config.yaml
n_layer: 11
d_model: 320
n_experts: 160
experts_per_token: 4
router_score: "softmax"
norm: "rmsnorm"
tie_embeddings: false
seq_len: 256
train_tokens: 2077000000
Below are experts of layer 5 (counted from 0) of a mixture-of-experts language model. Rows are named router (the router's row for the expert) and show model dimensions 0-63. Each number is 200 + 40 x the weight over its row's rms, rounded and kept within 0 to 999.
After each expert's rows: a language model's description of what the expert responds to. This comes from a sample of Wikipedia text that the model never trained on.

# expert 10
router,175,252,157,193,152,204,187,172,235,234,175,187,192,175,180,256,226,244,242,183,134,195,169,192,268,192,158,220,91,230,118,200,200,211,211,162,183,207,211,189,204,189,230,191,99,111,195,192,225,241,159,177,151,204,214,227,188,246,175,168,147,227,194,162
It responds to: Accented letters mid-name. Accented or single letters inside mostly French or foreign names, such as ö, è, the t in "Etienne", "Estève".

# expert 58
router,224,163,213,193,183,176,247,165,113,168,188,173,162,213,208,222,105,179,169,191,167,188,170,168,259,165,269,161,220,214,184,140,218,111,221,192,225,226,92,191,169,229,201,208,273,154,260,130,226,175,221,204,190,146,229,235,202,287,213,250,234,214,213,194
It responds to: Name fragments after adjectives. Pieces of proper names after color or size words in music and sports contexts, like Pink "Fl"oyd, Grand "Sl"am, Atlanta "Bra"ves.

# expert 33
router,151,205,231,201,211,184,172,142,169,127,215,291,197,162,171,182,198,157,186,179,232,185,185,233,242,213,140,210,178,261,233,183,170,174,195,207,229,229,171,202,240,224,218,158,206,209,231,159,164,198,222,188,152,225,215,162,155,139,265,218,180,203,186,241
It responds to: Family possessives and relatives. Possessives and articles before kinship nouns in biographies, such as his son, her mother, the parents, plus word-initial m in mom and memory.

# expert 28
router,259,187,187,112,178,201,205,285,241,205,185,201,185,215,139,196,219,174,225,210,224,284,191,239,215,254,209,186,207,186,258,215,212,197,215,182,188,242,175,154,286,163,198,196,145,190,158,232,230,203,146,208,235,162,190,301,131,241,139,148,235,100,140,237
It responds to: Le/La and Latin-root stems. Word starts "Le", "La", "lo", "oper", "cult", "organiz" before suffixes like -ation, -ure, especially "League" and "Leopards".

# expert 9
router,216,200,219,223,159,170,177,220,213,260,234,231,239,169,224,191,194,228,257,259,193,256,138,128,265,264,185,203,201,240,171,115,170,218,182,181,185,172,186,168,241,196,218,214,189,213,287,128,262,211,178,145,218,291,192,258,135,217,169,241,213,94,251,116
It responds to: Table codes and abbreviations. Table pipes and pieces of capitalized codes or abbreviations in data lists, such as EOS orbit classes, race-track codes (PHO, POC) and gene IDs.

# expert 4
router,205,147,195,189,221,245,200,268,155,225,150,199,212,236,220,238,225,196,206,283,276,143,182,231,227,122,158,201,251,100,191,220,185,209,234,216,189,161,191,159,189,195,202,201,212,160,199,155,194,202,257,176,224,240,234,214,214,230,179,219,217,159,193,223
It responds to: Table cell separators. Pipe separators and end punctuation after place names or dates in sports and listing tables, like "Kentucky |", "Iowa.", "in Bethesda".

# expert 6
router,149,202,165,229,114,311,232,199,115,171,150,160,216,211,171,155,152,139,212,134,248,177,226,243,170,259,217,238,243,271,150,226,226,203,187,238,237,145,134,152,136,187,208,170,254,230,228,170,213,129,227,228,150,170,188,169,217,207,157,208,167,231,225,212
It responds to: Passive descriptive participles. Descriptive words after is/was/also, chiefly "known" in "also known as" and "known for", plus language adjectives like English, Greek, published, elected.

# expert 25
router,148,231,159,238,168,241,162,215,202,126,240,237,159,161,158,139,243,208,219,125,261,200,224,251,159,210,180,248,195,165,151,273,180,236,240,194,212,165,234,260,186,249,198,179,228,249,182,127,204,173,247,211,203,169,167,196,218,209,177,159,172,215,171,195
It responds to: Nationality adjectives, articles. Nationality adjectives and the article before organization names in biographies, such as the Irish Examiner, Japanese footballer, Canadian.

# expert 57
router,217,149,198,165,230,277,186,203,254,294,160,211,177,220,187,230,234,252,228,181,206,221,220,148,210,120,218,214,226,302,254,174,155,194,220,243,240,144,190,229,254,234,226,203,143,212,232,280,173,240,190,244,163,217,186,175,261,143,202,229,215,186,212,154
It responds to: Line breaks and headings. Newline tokens after sentences or list items, plus section heading markers like == and === and heading endings like career== and life==.

# expert 18
router,167,265,192,230,260,194,183,171,212,177,157,213,269,171,188,143,188,213,219,259,191,266,101,245,158,249,168,223,198,171,157,226,214,234,236,216,229,187,252,196,290,201,239,227,163,216,222,249,194,246,207,208,182,205,244,191,123,254,240,218,179,153,175,183
It responds to: European surname pieces. Middle pieces of Dutch, German, Nordic, Slavic personal names and taxonomic authorities in species lists and sports tables, e.g. L-inn-aeus, Re-ev-e, Stj-ep-an.

# expert 46
router,184,172,225,164,234,233,233,178,232,194,234,137,233,221,211,244,165,170,232,252,197,189,150,184,224,177,173,251,111,257,232,136,252,170,183,145,243,188,196,242,250,247,237,263,209,245,187,214,204,152,144,146,178,156,236,189,155,258,176,243,145,146,282,213
It responds to: Numbers in table cells. Standalone numerals opening a table cell or score, such as heights "6 ft", dates "2 October", points, ranks.

# expert 21
router,137,192,169,262,229,196,236,231,199,236,245,125,273,187,237,222,201,227,198,186,125,199,202,154,273,188,227,120,170,165,252,181,127,176,213,160,143,265,245,222,176,239,258,187,187,217,160,239,188,228,221,215,222,182,188,227,174,211,171,247,183,265,246,152
It responds to: Capital G and C. Word-initial capital letters, especially G and C, starting proper names in prose and tables, such as Gulf, Gironde, Gaulle, plus coordinate marks.

# expert 7
router,197,180,148,198,225,213,275,267,156,169,239,180,208,199,258,260,233,256,170,213,169,282,159,189,221,219,239,226,199,273,254,150,172,256,235,189,180,179,206,195,123,167,258,208,170,220,203,250,186,200,203,182,207,243,194,227,151,180,169,204,180,178,239,268
It responds to: Roads and directions. Compass directions, road words and distance units in highway route descriptions, such as east, Street, Avenue, km, four(-lane).

# expert 60
router,170,195,121,165,215,167,212,185,230,208,228,157,250,197,228,154,240,227,220,214,218,296,194,175,205,123,222,182,178,174,286,176,214,160,276,172,162,227,191,177,129,223,253,164,164,228,193,187,232,187,220,173,156,253,191,221,272,248,143,284,202,217,199,197
It responds to: Capitalized name initials. Initial capital letter starting a proper name or title, often after a quote mark, dash or pipe, e.g. "B" in Bethlehem, B♭ major, Codex.

# expert 63
router,221,194,208,254,194,196,216,193,170,189,202,214,211,195,251,234,151,185,205,220,299,128,171,183,150,275,181,255,200,260,146,142,193,139,255,130,187,172,200,194,256,188,231,161,219,134,180,176,214,156,154,268,185,132,283,238,172,208,179,189,178,234,211,229
It responds to: Characters in plot summaries. Words describing characters in plot and cast descriptions, such as young, girl, mother, son, and the articles before them, as in the young Prince.

# expert 13
router,235,232,249,226,197,253,228,200,166,167,208,211,230,124,165,182,254,190,172,237,168,145,227,144,188,143,151,232,248,165,246,232,198,261,184,237,237,168,251,173,192,244,133,209,185,168,192,238,219,237,194,256,219,226,247,101,240,171,198,297,217,198,156,256
It responds to: Punctuation before formulas. Colons, commas, periods and function words ending a clause, especially a colon before math or code, such as becomes:, than, approximately.

# expert 40
router,156,200,204,234,213,188,158,196,275,153,152,173,201,235,260,315,232,184,236,203,176,256,202,123,205,235,143,195,265,229,235,214,183,156,248,172,158,161,217,183,190,196,210,199,150,142,170,183,249,156,178,197,196,198,181,140,221,196,207,199,238,158,166,198
It responds to: Letter h word starts. Initial "h" or "H" of a word after space or hyphen, such as hour, halls, hip-hop, Hutchins, Guangzhou.

# expert 49
router,248,174,153,171,194,140,124,143,260,268,244,179,203,177,184,242,175,196,276,217,263,237,132,166,205,179,284,243,202,244,211,216,154,175,266,183,199,257,164,141,185,200,191,221,181,196,176,155,186,159,222,210,149,232,156,259,153,138,235,119,290,290,204,111
It responds to: Mid-word consonant clusters. Inner word pieces, often consonant clusters, inside ordinary vocabulary in review and literary prose, such as ac(cl)aim, cy(cl)es, iconoc(l)asm.

# expert 38
router,139,258,133,191,244,213,98,227,194,180,167,170,165,162,199,253,183,193,195,196,182,101,244,242,214,248,169,244,150,267,298,225,229,216,213,163,211,229,273,177,199,253,162,261,252,177,192,176,164,187,168,257,217,220,145,159,187,202,216,236,196,213,192,200
It responds to: Time sequence words. Words marking when events start, end or follow in narratives, such as began, started, ended, next, after, last, each.

# expert 43
router,204,149,152,161,235,187,155,168,242,105,213,101,178,178,236,191,176,233,200,170,150,188,176,151,246,217,214,174,129,183,150,178,200,256,158,149,172,214,132,203,154,196,218,209,278,211,221,177,119,189,239,209,253,142,226,247,174,249,267,195,162,136,212,210
It responds to: Football club names. Inner pieces of foreign football club and player names in squad and results text, such as Maccab(i), Min(er)ul, FC, Premier.

# expert 11
router,198,191,205,222,220,175,245,198,227,192,155,225,236,200,200,195,220,246,222,151,203,165,246,120,269,260,173,238,151,202,166,220,263,240,264,226,280,190,190,173,214,195,171,210,229,163,204,251,224,144,258,165,203,143,163,211,218,160,173,141,211,100,184,200
It responds to: Chart country names. Country names and codes opening rows of music chart and certification tables, such as Canada Hot 100, Australia (ARIA), France (SNEP), GBR, ITA.

# expert 30
router,239,211,175,180,223,296,140,182,186,147,251,210,179,170,154,174,185,200,245,137,308,139,180,206,203,200,183,290,210,239,238,246,172,241,207,241,244,140,270,265,166,215,230,265,228,236,142,236,185,181,214,169,218,189,199,124,163,186,197,191,225,257,222,197
It responds to: Quantifiers and connectives. Quantity words and discourse connectives in expository prose: some, many, both, those, because, instead, plus "%" and fraction words like "third".

# expert 62
router,265,128,234,143,268,162,187,199,228,299,161,170,203,287,255,246,201,205,151,179,196,252,190,173,153,174,246,166,185,200,201,185,234,203,215,212,214,220,251,171,171,235,214,232,159,226,181,182,192,249,162,220,177,161,222,191,257,254,203,198,176,210,183,144
It responds to: Line breaks and word middles. Paragraph-end line breaks, table dividers and inner word pieces like v, rov, adv, com, such as imp-rov-ements, Ad-v-ance, ISBN.

# expert 20
router,231,209,181,182,228,220,205,184,189,280,205,158,202,238,193,142,196,193,211,142,272,263,194,241,188,151,196,173,212,179,240,189,194,140,165,212,200,174,241,108,193,193,185,185,188,161,199,299,171,178,189,227,192,190,241,208,236,162,144,182,180,123,166,177
It responds to: Name endings. Final suffix pieces of personal names and Latin, Slavic or Romance words, such as Józef-a, Ael-ia, -ović, -ski, Henry.

# expert 36
router,151,215,171,188,180,214,186,171,247,181,213,183,261,228,206,123,186,185,200,194,221,256,112,223,247,195,180,227,185,247,232,205,267,205,186,253,240,176,201,210,287,149,207,273,200,192,208,166,231,200,188,243,206,214,217,190,197,239,196,191,202,228,194,158
It responds to: Year number openings. First pieces of years and date ranges, especially after an opening parenthesis or dash, e.g. (19, (196, –19, 18; also track times like 2:.

# expert 12
router,166,228,232,228,242,228,137,239,195,202,261,257,142,211,187,184,213,214,206,137,233,140,219,210,201,171,149,279,150,333,169,201,192,140,274,178,218,252,212,213,223,193,183,152,215,196,140,139,181,244,272,192,263,230,282,142,186,199,172,197,207,162,222,172
It responds to: Narrative subject pronouns. Biographical narration: subject pronouns he/she/they after a relative word or comma, and linking "and", "was", "also", "eventually", e.g. "whom he married".

# expert 24
router,227,164,141,169,228,211,177,228,246,193,215,169,201,255,126,235,175,215,186,206,266,221,202,161,157,121,257,168,185,82,189,201,242,202,187,173,235,175,224,161,124,209,161,201,156,230,181,168,199,195,182,191,250,241,169,247,276,193,203,217,160,274,176,151
It responds to: Title word endings. Word-final pieces like -ction, -ation, -ition inside titles of books, albums, songs and awards in lists, e.g. Intro-duction, Recolle-ction, SO-S.

# expert 5
router,213,190,281,192,164,200,251,153,212,267,256,125,170,104,185,231,231,258,235,216,138,222,120,208,259,222,181,201,150,220,202,278,220,172,114,226,173,195,241,229,202,132,164,217,139,166,228,220,185,241,191,142,219,148,230,214,210,196,163,209,170,190,279,180
It responds to: Sports table separators. Pipe cells, dashes, equals signs and column headers in sports standings and stat tables, such as Pos, Pld, W | D | L, and L = Lost.

# expert 32
router,267,163,222,125,189,193,158,243,188,189,135,204,176,206,211,153,218,236,199,170,161,122,198,211,243,200,173,173,182,256,246,252,245,273,172,236,231,241,175,194,177,158,169,238,216,208,157,239,178,149,227,177,232,213,285,156,217,227,257,305,209,197,234,199
It responds to: Main verbs after subjects. The main verb right after a sentence subject, mostly is, was, were, has, and also announced, received, won, became.

# expert 23
router,208,177,139,163,163,213,248,257,183,241,240,201,255,236,217,174,238,221,161,299,226,203,156,206,217,136,174,147,214,239,155,211,212,125,145,163,204,140,223,153,219,240,208,168,154,245,290,197,170,145,226,268,176,132,254,249,174,222,189,179,181,271,209,155
It responds to: Mid-word letter pieces. Single letters and word pieces inside technical words, formulas and units, such as g in gearbox, -y in yard, subscripts _{x}, and Corning.

# expert 15
router,144,216,203,261,208,201,85,164,192,186,216,173,196,193,174,213,177,227,141,175,171,227,226,202,127,266,216,219,229,251,221,278,201,233,151,205,127,139,143,233,232,218,223,221,288,147,187,193,169,169,214,226,258,234,189,188,155,146,179,285,223,254,185,159
It responds to: Quantity words, prepositions. Function words and quantity words after a verb or noun in prose, such as caused some, great deal of, siege to, much, many.

# expert 1
router,199,190,194,178,211,220,198,185,228,226,121,174,179,167,188,204,321,211,141,219,214,252,207,196,223,225,283,217,140,177,236,163,115,256,177,162,156,152,186,148,212,158,203,210,160,162,152,173,152,237,206,169,163,200,173,270,136,206,153,213,223,227,159,149
It responds to: Place-name and defense stems. Word-initial pieces of building and place words in architecture or local-history text, such as def(ense), dom(estic), Fort, Brid(ge).

# expert 35
router,209,207,190,196,178,262,209,228,208,226,183,229,238,220,212,186,238,170,135,149,235,193,241,196,127,226,155,302,252,125,141,240,207,205,237,206,261,135,193,243,198,158,179,218,177,236,188,181,214,177,183,173,194,235,199,239,232,195,236,221,226,171,235,249
It responds to: List and cell separators. Dashes, commas and pipes separating a name from its description in species lists and table rows, such as Ostrea edulis – edible oyster.

# expert 47
router,201,211,155,213,193,240,169,287,125,213,152,209,184,206,246,253,242,151,178,203,179,190,225,236,202,168,176,191,273,144,194,242,208,243,216,224,221,218,178,194,134,139,190,211,163,157,235,235,240,194,233,237,217,242,211,233,206,223,178,142,205,192,207,213
It responds to: Location prepositions. Prepositions and commas placing something within a larger region, such as village in Asoha block of Unnao district, County, and Location:.

# expert 27
router,176,224,184,200,202,231,188,121,177,180,120,205,220,196,253,182,215,201,203,216,270,168,178,206,198,188,146,285,237,163,180,247,216,155,280,252,150,190,213,157,149,195,204,241,215,187,266,182,241,161,244,215,200,174,202,240,274,186,266,201,172,223,211,191
It responds to: Film and music credits. Separators and verbs in entertainment credits and award lists, such as dashes between actor and film, table pipes, played, featuring, appeared.

# expert 17
router,224,174,166,189,189,243,219,207,181,197,154,213,152,202,219,198,154,234,170,174,166,210,254,230,139,224,176,153,175,213,219,155,193,268,157,153,236,239,236,175,129,163,123,266,220,237,169,203,279,199,234,161,188,193,222,227,190,149,192,249,233,205,182,180
It responds to: Verbs after relatives. Verb stems and suffixes following which, that or a subject noun, especially date from/to, occur, belong, consist, differ, refer, promoted.

# expert 39
router,178,249,220,229,233,230,200,174,260,312,260,234,206,252,228,150,253,172,250,151,241,296,174,189,208,178,124,221,217,186,215,248,162,205,203,213,256,135,133,211,232,162,186,231,191,255,203,118,235,272,144,281,183,193,208,170,201,137,220,270,284,129,169,231
It responds to: List dashes and infobox fields. Line-initial bullet dashes and table pipes in infoboxes, taxonomy boxes and data tables, such as Children:, Genus:, Family:, Website:.

# expert 14
router,180,187,153,105,152,200,140,197,210,139,223,200,186,172,187,227,268,122,159,179,189,155,281,197,263,180,268,158,204,210,188,169,200,173,266,226,160,189,137,187,230,237,194,247,192,191,244,227,255,179,223,196,264,200,127,175,247,205,211,144,181,224,198,189
It responds to: Institutional nouns. Nouns for schools, courts, funds and civic institutions, often after the or his, such as school year, prison, board(ers), literacy.

# expert 26
router,231,189,239,164,210,199,207,225,249,165,186,196,261,233,124,209,163,171,197,147,179,245,223,242,207,150,298,191,238,197,184,150,176,249,184,266,183,120,274,196,174,176,214,184,183,186,229,221,248,205,185,155,210,200,222,179,255,141,179,214,185,171,186,222
It responds to: Line breaks and years. Line breaks, table and list year entries in career or election records, and the prefixes trans and sup, such as Transit, transformation, 2006–2008.

# expert 8
router,199,170,201,153,196,197,227,199,211,194,230,170,162,193,163,203,216,229,259,163,180,172,246,223,161,137,230,180,96,225,211,127,241,175,183,218,199,216,234,147,207,182,182,164,158,170,216,162,166,200,220,212,124,247,181,191,146,198,175,171,178,172,220,154
It responds to: Capitalized word-initial fragments. First pieces of historical or foreign names and words after the or of, such as Bar(oque), Byzantine, Umayyad, Normans.

# expert 59
router,235,190,216,228,164,139,200,130,218,231,251,245,169,227,138,157,220,192,217,112,174,183,181,178,156,233,243,179,226,185,195,266,284,178,182,201,187,170,237,249,192,167,223,286,195,268,220,227,167,180,195,210,186,192,271,181,186,161,164,153,244,213,161,188
It responds to: Arabic and South Asian names. Syllable pieces of Arabic, Persian and South Asian personal and place names, such as Al-i, Abd-us, Has-an, Kash-mir.

# expert 19
router,220,214,218,198,181,179,222,232,198,172,201,185,166,232,201,262,165,211,182,313,148,229,202,145,207,185,166,208,264,215,210,182,213,227,219,119,167,227,144,191,268,149,234,171,170,127,240,188,160,217,194,207,238,235,207,161,188,230,147,224,159,143,204,201
It responds to: Sports table result letters. Single capital letters and opening brackets in sports results tables, such as W/L in scores, (R) for relegated, (first round).

# expert 54
router,182,219,187,216,176,148,151,258,175,158,172,223,164,174,181,250,189,235,205,190,200,118,192,225,209,227,183,276,163,163,161,212,204,210,167,230,225,219,186,249,258,197,208,253,202,196,191,194,140,200,197,240,297,207,141,181,274,202,275,238,131,224,257,245
It responds to: Sports result context. "the", years and score pieces in sports results and season tables, e.g. "won the CAA Tournament", "the 2014 NBA draft", "2017/18".

# expert 61
router,194,196,145,139,189,269,123,140,257,208,211,230,243,216,254,194,135,251,172,202,165,160,156,232,184,253,173,166,253,196,164,200,222,163,202,246,226,212,203,276,196,167,148,221,175,201,220,235,209,175,223,182,127,133,250,254,198,205,262,151,193,163,199,161
It responds to: Accented letters, foreign names. Lead bytes of accented letters in foreign names, plus table cells in squad lists and the Kingdom: taxobox field.

# expert 56
router,176,202,240,239,203,253,222,267,247,193,185,153,215,196,222,204,241,228,219,206,237,187,149,249,166,201,170,224,183,148,241,149,227,141,277,232,181,165,224,190,289,165,150,201,209,222,210,150,182,218,180,269,223,265,181,237,248,192,222,137,168,178,245,235
It responds to: Date and time prepositions. Prepositions and month names that introduce dates, such as in 1977, In the late 1960s, April, June, Released:, Died:.

# expert 45
router,272,147,198,255,195,164,246,139,198,255,221,232,231,248,175,190,183,190,173,176,240,165,202,240,195,148,224,218,173,235,176,145,303,197,230,221,173,213,196,160,245,153,197,185,205,208,246,133,246,163,164,138,145,138,274,187,180,237,139,139,150,212,186,159
It responds to: Mid-name syllables. Middle syllable pieces of personal and place names, mostly Japanese in sports and cast lists, such as Suzuki, Nonaka, Ogasawara, Orlando.

# expert 55
router,228,242,166,210,242,224,135,260,233,193,248,234,164,195,203,168,259,177,236,122,268,162,232,230,174,226,156,255,131,257,182,198,176,180,186,135,241,198,165,288,249,309,188,232,196,245,108,210,160,215,167,239,211,208,180,170,146,189,172,225,183,222,193,186
It responds to: Determiners before nouns. The article the and possessives such as his, its, their, whose opening a noun phrase after prepositions or verbs.

# expert 42
router,153,237,143,177,154,197,164,122,168,213,233,181,178,110,245,204,153,239,148,157,207,213,154,164,179,171,246,178,205,262,172,146,134,158,257,159,134,222,145,190,243,221,185,214,118,205,209,227,253,195,197,172,110,222,240,222,188,159,216,225,192,131,182,198
It responds to: Biography section starts. Line breaks and section headings in biographies (==Early life==, ==Career==, ==Personal life==), plus word beginnings after "a", e.g. res-earcher, g-overning.

# expert 50
router,174,260,249,183,144,160,185,203,236,157,174,237,185,193,147,202,234,185,195,145,201,274,138,208,190,235,204,170,201,136,192,176,151,196,207,164,183,253,245,257,134,172,230,226,158,213,215,254,190,234,235,211,200,214,236,232,135,242,228,294,201,208,147,242
It responds to: M and hyphenated pieces. Lowercase m of miles and the piece after hyphens in French compound place names, such as nautical m(iles), Chivres-en-L(aonnois), -B(ois).

# expert 44
router,245,195,222,162,204,203,262,209,235,247,210,209,139,173,202,94,209,168,265,252,211,258,138,211,197,205,206,247,195,226,171,202,233,227,169,159,187,242,215,234,246,124,247,209,174,119,233,190,208,201,237,174,131,199,170,232,161,194,184,193,243,214,166,220
It responds to: Initial letters of names. Single capital or short first pieces of proper names and technical terms in history and paleontology, such as R(ome), Pl(iocene), Argent(ina), rel.

# expert 2
router,182,188,195,246,218,145,223,202,220,214,224,188,227,155,170,213,189,204,194,293,184,202,142,143,219,204,229,122,95,156,211,189,220,174,122,272,154,245,167,196,213,211,227,198,178,215,220,202,200,280,122,197,219,176,182,198,246,194,181,164,175,159,210,256
It responds to: Table and heading delimiters. Column separators, semicolons and section-heading equals signs in sports statistics tables and wiki headings, such as | G, ===International, GP:.

# expert 16
router,244,235,160,171,162,223,212,286,187,181,176,204,223,121,164,217,181,233,214,233,148,180,235,183,199,197,210,252,187,235,251,252,210,247,158,239,267,228,234,192,159,253,225,158,174,191,224,260,208,201,205,207,210,194,250,221,233,216,196,186,237,208,185,178
It responds to: Comparative and statistical function words. Prepositions, quantifiers and comparatives in census-like statistics text, such as "as a whole", "per", "average", "for the municipality".

# expert 22
router,138,184,171,183,196,172,231,161,229,195,173,187,246,194,238,198,133,127,174,200,127,254,193,196,121,203,132,169,169,243,231,163,165,153,203,186,160,261,269,195,190,177,193,204,106,105,158,173,220,181,225,255,145,157,238,221,176,189,246,264,238,59,159,187
It responds to: Word-initial fragments in history. Opening letters of words split into pieces, often after "the" in military or royal history, like "H" of Habsburgs, "em" of empress, "r" of rugby.

# expert 53
router,196,218,192,126,181,216,156,207,207,208,269,202,168,102,201,239,185,209,177,249,180,239,200,200,254,106,209,167,171,250,244,122,276,232,179,229,115,185,207,218,250,177,208,249,268,223,178,234,208,241,229,234,172,209,149,148,197,267,215,234,169,168,218,218
It responds to: Infobox line breaks. Line breaks ending infobox fields like Born, Released, Scientific classification, plus prefix words such as all, non, mid, self, ill.

# expert 3
router,250,216,179,173,206,188,198,233,122,163,227,186,238,192,224,186,177,264,239,153,182,108,179,218,268,179,190,234,132,245,251,191,238,243,172,229,251,201,197,220,206,237,215,195,211,211,177,295,202,170,191,178,171,173,245,146,225,206,151,233,227,183,260,212
It responds to: Digits in numeric data. Digit and number tokens inside figures in tables, statistics and measurements, such as approval ratings, vote counts, elevations and coordinates.

# expert 29
router,201,180,253,253,207,187,218,175,229,149,255,198,160,166,161,135,196,149,214,154,177,206,207,220,191,200,257,258,221,163,183,183,195,138,154,195,142,191,196,235,212,199,175,144,208,227,167,182,143,248,210,226,190,174,126,225,171,112,269,168,235,184,169,206
It responds to: Nationality and ideology adjectives. Nationality, ethnic and ideological adjectives and their suffixes in political and military history, such as Soviet, Algerian, Turkish, Fascist, Weimar.

# expert 52
router,130,166,171,153,155,159,215,191,127,186,262,175,250,208,212,216,261,231,174,137,316,238,172,216,227,190,295,208,211,168,175,256,164,227,162,203,233,238,249,163,250,228,206,136,199,240,248,172,178,188,192,165,242,217,163,228,193,198,128,152,218,238,218,192
It responds to: Academic and science terms. Pieces of academic words and fields in education biographies, such as "chem" of chemistry, "professor", "studied", "Business", "Bachelor".

# expert 0
router,260,171,230,223,175,170,138,217,163,226,211,196,216,164,207,152,193,151,250,159,178,163,174,178,219,158,227,168,223,188,142,197,146,203,201,225,206,185,211,231,254,149,230,171,172,213,149,148,177,177,178,178,183,236,229,171,144,236,190,126,203,149,227,197
It responds to: Non-European name fragments. Inner word pieces of foreign proper names and scientific terms, often Arabic, African or Asian places and people, e.g. At-ac-ama, Ig-bo, Kyr-gy-zstan.

# expert 31
router,179,229,183,100,169,226,280,283,209,158,277,229,202,179,173,167,246,238,133,182,148,245,180,187,276,145,172,217,161,288,195,157,194,204,213,118,203,283,193,243,211,250,231,97,198,221,289,200,151,169,202,198,140,225,187,272,156,225,223,168,154,186,240,275
It responds to: Scientific word openings. First pieces of technical or chemistry words and LaTeX backslashes, such as me(chanism), En(ergy), Syn, pro-, micro.

# expert 34
router,177,231,265,123,243,205,258,225,185,145,168,196,171,220,250,191,147,185,192,267,135,206,235,146,171,232,191,190,240,249,238,178,223,160,170,179,232,248,193,214,129,158,214,238,194,197,225,166,194,145,167,176,176,160,252,161,152,197,178,297,174,257,240,222
It responds to: Description word beginnings. Starting pieces of descriptive words for color, texture and shape in species and chemical descriptions, like "th" of thick, "g" of grey, "col" of colorless.

# expert 37
router,178,152,121,194,178,181,264,196,237,287,172,184,223,188,205,201,288,215,222,232,165,178,152,194,223,237,236,216,170,259,206,217,250,190,174,252,248,193,157,210,228,303,202,235,142,158,146,165,200,113,243,152,180,219,222,206,131,240,165,202,211,264,218,148
It responds to: Surname first pieces. Opening pieces of surnames right after a first name in personnel lists and election tables, such as Car(rigan), Ham(lisch), Johnson.

# expert 41
router,154,207,187,215,175,205,198,259,212,213,216,143,221,168,216,207,199,180,189,138,183,273,116,221,172,227,267,196,246,126,212,211,125,207,179,188,233,185,239,238,122,206,198,166,240,181,169,209,101,243,220,184,236,212,162,256,255,193,234,194,226,265,157,122
It responds to: British place-name pieces. Fragments of British and other place names and election or coordinate data, such as -shire, -ford, -ton, ″N, Scottish hill names, Labour.

# expert 51
router,230,215,168,220,159,142,176,138,182,190,233,251,204,287,203,147,171,159,199,227,227,175,259,192,209,180,182,211,196,200,176,187,172,200,271,239,262,174,153,241,187,222,200,170,264,167,145,238,161,156,250,165,194,150,215,170,186,247,208,189,183,241,203,219
It responds to: Job titles and team names. Role nouns and name endings after a name or organization, such as producer, president, editor, midfielder, and team names like Tigers and Penguins.

# expert 48
router,122,200,211,168,223,176,189,176,240,219,295,185,200,204,267,240,190,237,190,166,215,249,220,167,176,152,168,211,115,139,185,202,197,209,198,215,193,233,155,214,239,191,221,147,193,170,167,235,204,184,231,175,219,243,191,203,253,186,160,137,231,252,256,184
It responds to: Film award capitals. Capital letters and words in film and TV award lists and credits, especially F in "Best Foreign", "Feature Film", BAFTA, plus Best, Won, Golden.